From a checkpoint of a small mixture-of-experts model trained on Wikipedia.
Training: a variant of SOAP for the experts, 304M tokens.
Below are experts of layer 6 (counted from 0) of a mixture-of-experts language model. Rows are named router (the router's row for the expert), gate (a neuron's input weights, with its number), up (a neuron's input weights, with its number) and show model dimensions 0-159. Each number is 500 + 40 x the weight over its row's rms, rounded and kept within 0 to 999. Numbers have three digits each.
After each expert's rows: "gets" lists some tokens that make up at least twice as much of what it gets as of all text. This comes from a sample of Wikipedia text that the model never trained on. Tokens count by the router's weight.

# expert 5
router:544508457556502453537462523519549463533570490516472511530467497514507475497503500490502485462556524596472432575481435481471521460493383476483460472545480585434555437467533521469489525486475510518506443546473442505511456481557500516531484456514477549574493454529521505552429467470478475432557431491520471539529502473417543579505503478535456470481530517514467561570484458501438501524505490594567492544457477485546500479545586536516510514530506507505522446454412445519474524478518568
gate0:511541530542466505542546516496486535556545504482520452532458491450519517486419466484499522536508583480522443501564501493498524450472474543422521590530499497564492482500507428420477487552490499469528514479478468519512460457577534398505504482478416478570458471524501428478500502527530553490509454502519471475468466504495529505515575521544512459483562557520585589520433471501523565528525482471575475520564492497431518530579496614499484517509452515423467533524510464507472495449546560
up0:503519501540499527520506553532540482471499513504490436491434477459522483487448451487500517503473546464463477376485448514424471454494437526527506442517538448496519491474470498488505587574536493488434538542499463505448491472500484510531482495475556575479523452405507437448548507523483520486572359544475446444559494480553547496494491452521596452472546550459497551480474497481533471430486503462580584503518497465472470467464481496487529470487498540533524500487489441591462523537480458
gate1:529459591524511433428494503516507481440574516532498483494484454478432519596503468450509521538501474534545513508519443476519544506467499427448537551514476444511543471466553516542556463391460496481559526494483546506491443569516488523571505500450531461510541530484477525491440451480495492537495473460609480569537532504545464540580504449525490522428478484426459515517470507506497545492504579481530501469489537519500570514488467531551511503502469512482614554517443479453427508431517501
up1:449534468560448450541506594503493521529542482517542458475424484469500552480538457541570517506481537559540575550479467488430402501473538549504497633499479513582467534466513472520511499485541553464515447472497538457477528542524436473486456486487572537586515532491504515492551503509568500454512466522498470436494520413504507466548524525523513530534460519464518450503577485537495567463423469516475526547493505470569529546453565519502466520482534499485503500484520501493525548521599561
gets: "\n\n", "\n", ".", "==", "===", "===="

# expert 35
router:512492479558504489545434527517529498554543459501470501488508512466529492447435519471507419437576533528458463574464471447480541422510410466498467458562495525455477407510461503514527493542487552559550491467482473499470471522555460509462484521481465530509418442557548521539524481481424516509531509517551506549556425539462490559553468461454441480481514535525504499510500441485421513537521520514558471555470503448487479479531553525495514542455477478441498454456434414535439561522534580
gate0:466568498511483451507446520525493504603470538511523482479472439575516565519519505440548474507501506511465454593479492436528418520430498522487497457508533523527462517464463519461527533469438503529493513506455501545499510435393472494547529443492485533580434493481472493485504509489438496534503545539566476464513541415555520593495499501483536588516483474452528420547543520410528496608486497516546482478521487463541553512511461551502474567523506448513552506481420480490547482506514529
up0:410525503532488422456479453588491517514477449438471466490413472484548496488517491441488513502468478489537522487567522539509419545434414509425502512482490553430419516476552479492479509567406469446485587506510508486485522591491485521568476529464505441515492527481515459518485506445519490554437560478498486478434513529487543545541498503423539465460535392521547484522555522527533481579459516511485447487460522497482475538465511504466490559497493459571479538493473517493476462494441537
gate1:543539502549512428540563550412540467529542477488565509494430465470528473488504500518493473536474474569557485568516454519455499508540515439488516463515511520571488452582464520450518424501566440472517424471506455518510502540562535481552496447502570480479493564605482466432438483481469526450491499510462478513592526435516528460489504549525503506520527478501463506482509467534493564464595514414541563486501563434544521498519499549504499461468561474458531534488512480524477519585521486
up1:527510510519509531538436471437469564525526510466444363470493463485494517467498576491438519501564456547421478485488544565537478443448512449451473499486552463513480510517508441479417442476482495569441535502470599511471487498473499524492466513540573514489499455489475460512512474479486470534463507472471487523575456463549612494537500502449407397520537433526478485497526480511483496527450461468504562542468569444477502482546447534489464514562523490544509529507533487469515508487441450
gets: " | ", "–", " ", "2", ", ", "1"

# expert 31
router:568482497513524457480457519518542468534542441520458486604482449492462464496429463481483486452529552539464482552454472465491525486465434455406455469547452573484511481498461513498523528518435531511540478536396429494522469516547485539512463490496503530561475445560508535543504529461509506436508468477529449503503511533422444479540402497571466476463449464545453517623472475500447486503537533522505472609525435456486474505541543538515530498512509478485558441504449497529484523457500502
gate0:527498563518439509480482475537523412519467475495540591510462514494502502575497461500535459495521540509455419532460462566475483448486560479462433468517463565542502547543527451526511468511463486478513545526466548504488476476526514450490516485516541529476506483504607514499392492495457562531463445549425505476529467474490489559452502474530439532452491506543533586495546534534439475497492546460418526530557521504485492626504530569543547492473506514459513527425447430538499512535522447
up0:507508546500526471586547495590538552565478578518519537481493489526488538513529594482493501538551479538415535500540447540499534456537552466445473433578480438516491458534500475555523503512528593496516491424444502498582524520466438473508519538464515514520569505512472579526423523516477501513467445519468527429486499424494513538453479470502455446533514522514495505535516535465509520483483527478415520492541593430481427493431548522543482473472475478469471524428537474483449507446479482
gate1:519527486453526500547492500465541443562543484449426522595486510501558498484560510511483521482458541451518434519496494531438546528472538499452475471501464486548500494551396414463468522495471531533533493490492505517433521470532478546478477510519480509509496516508494408514506538503444476557479650488521586526436489504530441555527470543589635507555490510561550512580543532505488449477503491490500508504449529513547477467466512548495483519533487454443443474481496460525565473499504487
up1:523462574535532479548571499527474541517534520461487578506491483482490543468550487513531438530560564465457588525468464477454461499455468536479622583532501504511556484477456463549427425464467518509461491518500509518467575530560484576530446492516429467473532448522573511469487569471507505442516470490528503425479438480495510566460522498536482478480435525469582489449479488483509517450479503454530569461456542493509508559527469510500515596526488525533504510541559547499461572510503529
gets: "-", " |", "|", " and", ":", ","

# expert 28
router:489471469561515469491470520502551439516550511502490453484426445508496458449455537482502460428522513518490485553471474472490538458502435475535440435553430538435533479484510524474541513529436550500499480544458433525524444509533477525526480450479446512582453449532544496548405484439484516518557464447506503545522453522477443529511484488494441474491465459480495522541513479516456497519491479557549461587465503450452468494539570512489544483433528507537507498436386491500511571515527634
gate1:449511494462574537425520531446513413435520446469452493517456472484476545535496542504488533554531567447493549529552431534464465509498440411505463526497478484518505522500484470533438512526466536491491518526486514479491483525551432487521464532487538441554486519563421522470489506475549483463497482550540600450434539486442498514512553505531499511459494496492476487543452531452556525493486538502486487610501529472509535545461490654563513574521545521500553475531499470487575555487463535
up1:534452525495519515500494480560464491489537459467506493554503530479519573559499394498494487569469553409487473547514546545434463536474468496505469424488438566443552497482554501528552539442555520476507533482551488442591539488520515567529559573414484458521512470493514473475475499501526498548494519528518526491492501486545551455532471404494524571548443519606538431543490514481462508444515560500461511466472486536495491543457530485485539510421533488528525488560486409493499483536516440
gate2:539575486445495529479520604525495472491525615532542471511451475551542516536523540460514476487488553462562501482481501497476527495554469512439507511566456475439486506505525506455484555486541461562440495503449539477499560518513480513494428510505548476446497596512513474543464497449558476506591507499469566553428512450466548592525469469547475507515583480498486466474424495538496540483485495495510523519537480556440472557536516520531478576479532492444577475512505502496512544549439395
up2:467569484526471527519486548485491477493509439493428521444449402476571537458467468475461463523439535465462521541510467481487494468459523485417414524462439549490467524518486526522600499477435482553473438460493554552587535513437531497551493505492502549442481594511462445517507483531451469541494495580492565500514475517454417474481495527425564489563541446534501503514476481467451512540438460501530461467492540454501473543488469531482486498525560464536549541534513493511601513534483521
gets: "\n", "| ", "1", "2", "- ", "3"

# expert 34
router:491469441526536467545461539550557510528561476500473469512485491451505496448452494453499437450551547536498435584433454442466547445531413472527452422556509542490468425511456508487544520487468565536524506494480507512482423520543484504450487463514449569540430513568584517541512448475453523459559484501536509508574445547504514527563487488470439475483502540549510524503483453518467531497495540554516449583440457428467451478521524534505506520485479481459502461495441424543504547514503558
gate1:498511470530523506465579502481511517440546567479481463566480484456565471567451461483484503561512518518489510542475477491452514518540482495525452532525536467479482534510526510538477461499418528509491452463519534473509490531440510489526464451417485390466459471485581473514529554616416490519506466511475437501562470451453455485495555434450443505494474564517489509472528510525479549493468477526488533429463533497520467496497473546411567420475431456386512520459579460477498477490491526
up1:587577529478488437485582509473444521519505484528509553516523579552421461487458471507510434488549515438560482497462473581533466519504528617494499501480476417506464570497484458514578524472514484496522531493466446520526493496504505488468454449470469536464512525491600476517545497589548567488533585471503506476519500521475566528509487479499493510497521499471487538540464454508532487490461479526538471554499451497432501495477466565433478459508473445505538465562435502563595559454453529
gate2:544520533546565521497511455484474409486526492495538509475521451537495465506547473463511546495484548483499465567460516504457533442515491482468485466500463499473583441552447586513550488505576535453498434520517500574535472470537559477450577453529447546492489489419457544503530528482451537552486450521472523585535480538437518480503548543501491456436533483507495606510532496549467495525433513451484495516458423495504517590477535486587520552549496433553488539516525506467492564505524574
up2:551465458580522457478549513509485486428493440458539482454516506558549518490501500511460503514477570407557446536517512515559496523487501481503501439527530502489432459563442451501484531574509578457476490562471506524502482443435514508526464433513483523547419489487546511519538476449487507500538523499484530442537560535542361533498553475533504450514437462507472468579490537525541472510484463496508531533580425449470525479537467527515503448504461529449565550550511518524565498503497588
gets: " | ", "–", " ", ", ", ".", "; "

# expert 22
router:541479483514430447547449557503509473564526432531441471504490501470482459487467496455476423495548534554478436547462463467476506489518462485430467480579493510479496452444429503427520562492408518540538467443514546433495490507526468522506432476478481601512475482570516558532483484490469516454493519453538477540517463566508525493548450466583468499414537456530489533577433457510455537487538543535509500554483457469512471456516531535497525526543487415477554450467462439569514519479503513
gate0:542478487457516464518432479423532434494462428504488455512459463451509467559489457589498455464484557436559489492508508478491505550508506534565573520521433542528439507491483413522484569567480431482431509444450518493561539519519515486479492479514516509447500502504477581518515573483430506452519504464499502512493451576551517519460474530508535479431593443525464580524487446441554515460502440473550539541500484435493522505531465442513540443490524466528519492460516524576490442502464546
up0:473486522506522531502528556483518550430562483530499517525514515486514520477490494527484522583465458560465523537397451558556489572410448512506491378495482433507426494511491553482540542512494490483445505563561490433496476495517555535491563510496526429471577541445552457480474473472463554424486482556519483482485453475474503539497505447532465509512515492481488478521559455562516490594503535495504465504588497481487590519430513513469540501523498545484550527499563519479506525550605498
gate1:556488504508526524521472438469558485451446487543512470460490554523544504491487565473482510519527569471424502513476426456521505471492472469513512538578501466522482551504498466450470617433537490483384480488499530452556446487502438474463426526487443565513508499517481458454455449440448554497494566419561429481510498495505512523483545505511532488424520437484513431557483462551592479530544562547468566502476538516528520451527547481512443503452542535516474525460546455503464479516514489
up1:455503487432504484520473520500494567520527507453534484510479516468450508509384452471513533485535501536545569479474497498507471491461500520530524489395455484533472483461516547491483424515470470533439493484489497569502502459549558553477569503474548515538538455542569567467485476592471445531570464479515532507481462530524479519536465480525475552507516534529420453497546519509629539493530549423501495443471555427498512481477514511536538527575499478369488504476429495448463532480539485
gets: " of", " in", " to", " for", " with", " by"

# expert 1
router:518469448524450474562439566515513464514501468535485480523449466449447459471475502504492450484496599555503544496493448431414495529489510468493459488540471514468506487453444577553554551566485516505596460533477492496432509503512454514484513497417429557520435480536554516544530506509460470522510482474539452505507421540449478514535442464511472443505496471539499516493471479553462500529518524481537453616479495491483482486522569586472518541462581422515516529456452482581478541505539551
gate0:430536502500496554471584469511582425562489458528533461547502575481519435421448499526462423462541522513554459583474522458592513563493452532506538437546518468480520474470526459507508456460535475481504508461502573497489523493540423494498524496424557551499581524526521455550509519514451460478539507489445454465506554464453550522457547511560482504528520603490442518525510494485445474467466473451515479509527493499543502488527528517495492495453422526491618491489455499458492522506451531
up0:488450499472416454456575534485525415516508497510561459465510529458499495446541458535501471513484457536495513601463553485498534546511496509479444498524514488488447536452548460543452492452549465426474491511536482546528558532537446514523525535453491516418546510491462581560428520500468491479537519453529537462482512478473459596515519520542445536526510566504435475546526528484522423456483455540526505536553481552563505491517430540532526515423444494524577523541401526498470558509479460
gate1:529464441522504549520533565518530499450524458540509514514512496518497544504546536447517514499540496501498462556462468470437519523540497495486517567483553471512551436448509505492454503570469511491494475534528539493496552505518456536524480607484500527503477495471428487544560421552490525487454552445443481538529453390426562482564471519539428590531535472494502441489513471469556572442500532494592497516457492524462498475454550454504518507397430469537516471531544437494535421479486456
up1:482535505499471486428551584531419600483460478507492508483543503434457461480448519522512482452471507508465541445482506432541445496561533485456524537582577519411538480502466479558569446481422455431464541446502513419474480471446546540470486540486528595443479503571479535542506472511531503488518530520475473534392477546529465486446525453475467506528460537525490481478501512549536498490430503550494442447464510514456481525494481502496491468434504482501504513383494480457498519527501483
gets: ".", "\n\n", "==", "s.", ").", " =="

# expert 38
router:542454482542445470524447550503508470540527417534473443566474495481507487477465489461468470489497539584489463537455493455502483465537447496463492468578427579438524472482498538423551535542390511531537440485483520443451459516527487566492480442477526567541518467529479550476469498488492477467487494497542515548546475526438493540518451457564481403496522450511527512606450461544485483502517486577505499556489480491479460458488532549462534504529520469456577483486449503605469540482534514
gate0:451458432558429545467507500517576482522474445535584532517489481513564459483471486541481475447560517580454555482478511484509525505530469580374531529501483446496492524508450606475490535497529484462526502465590485490504471536456524480497472477490540549477514502548413469512495432508432519430515522519501513548493532467493505521525503574538544478476492406462471453590568485531486502515513606488494478498512475522489507410561519509480484477566474567475524533476467504504534456486507537
up0:498435523497493413515524467520444488523519490497533501501435470497529527485473458474503483511520458493510473485469481482510464537519507489532499522470423551538527550486495498472407505567472516441527473539487527461523535476564458511533537452539442511531566528511381518558552497485475531564514560564467379470487491504513539504499496468491487484444459572503497517478488466525564509589534506562563504535462465506520545542440544538529471471525458491557423439498578442400564496451427516
gate1:559512485461534518488492517468480504550521501496434453507497495395517483480443471508491455553483557504496506504535499474434460530503516520533493471493499566474520546448480381533575486566462479443474449448482539554511538508515494574576502546509457579503550484494557555537494556491512441503533553439466549540549462542512469487479441440522535519447498527476525558473507479491597433490490529421451466461488514497505466463423517454470480564525535523484593505479499482413571471515527525
up1:502468484509504465527486512515446478471473600445501518479499451541497560575569449529489487508602457523494461401517428413481475509483502513457550485571408487418569487467473497507510448486524476504541502528548531485491588466530446528432547497501539459531510456498524539516463437428518416529524529558547525481504487502531505482487510502433445543505453542501440543436425517520493509571519549529427462547447513509543486541468508484523468532478440461512520535512528494424536509508499501
gets: ",", " and", " |", ", and", "|", ")"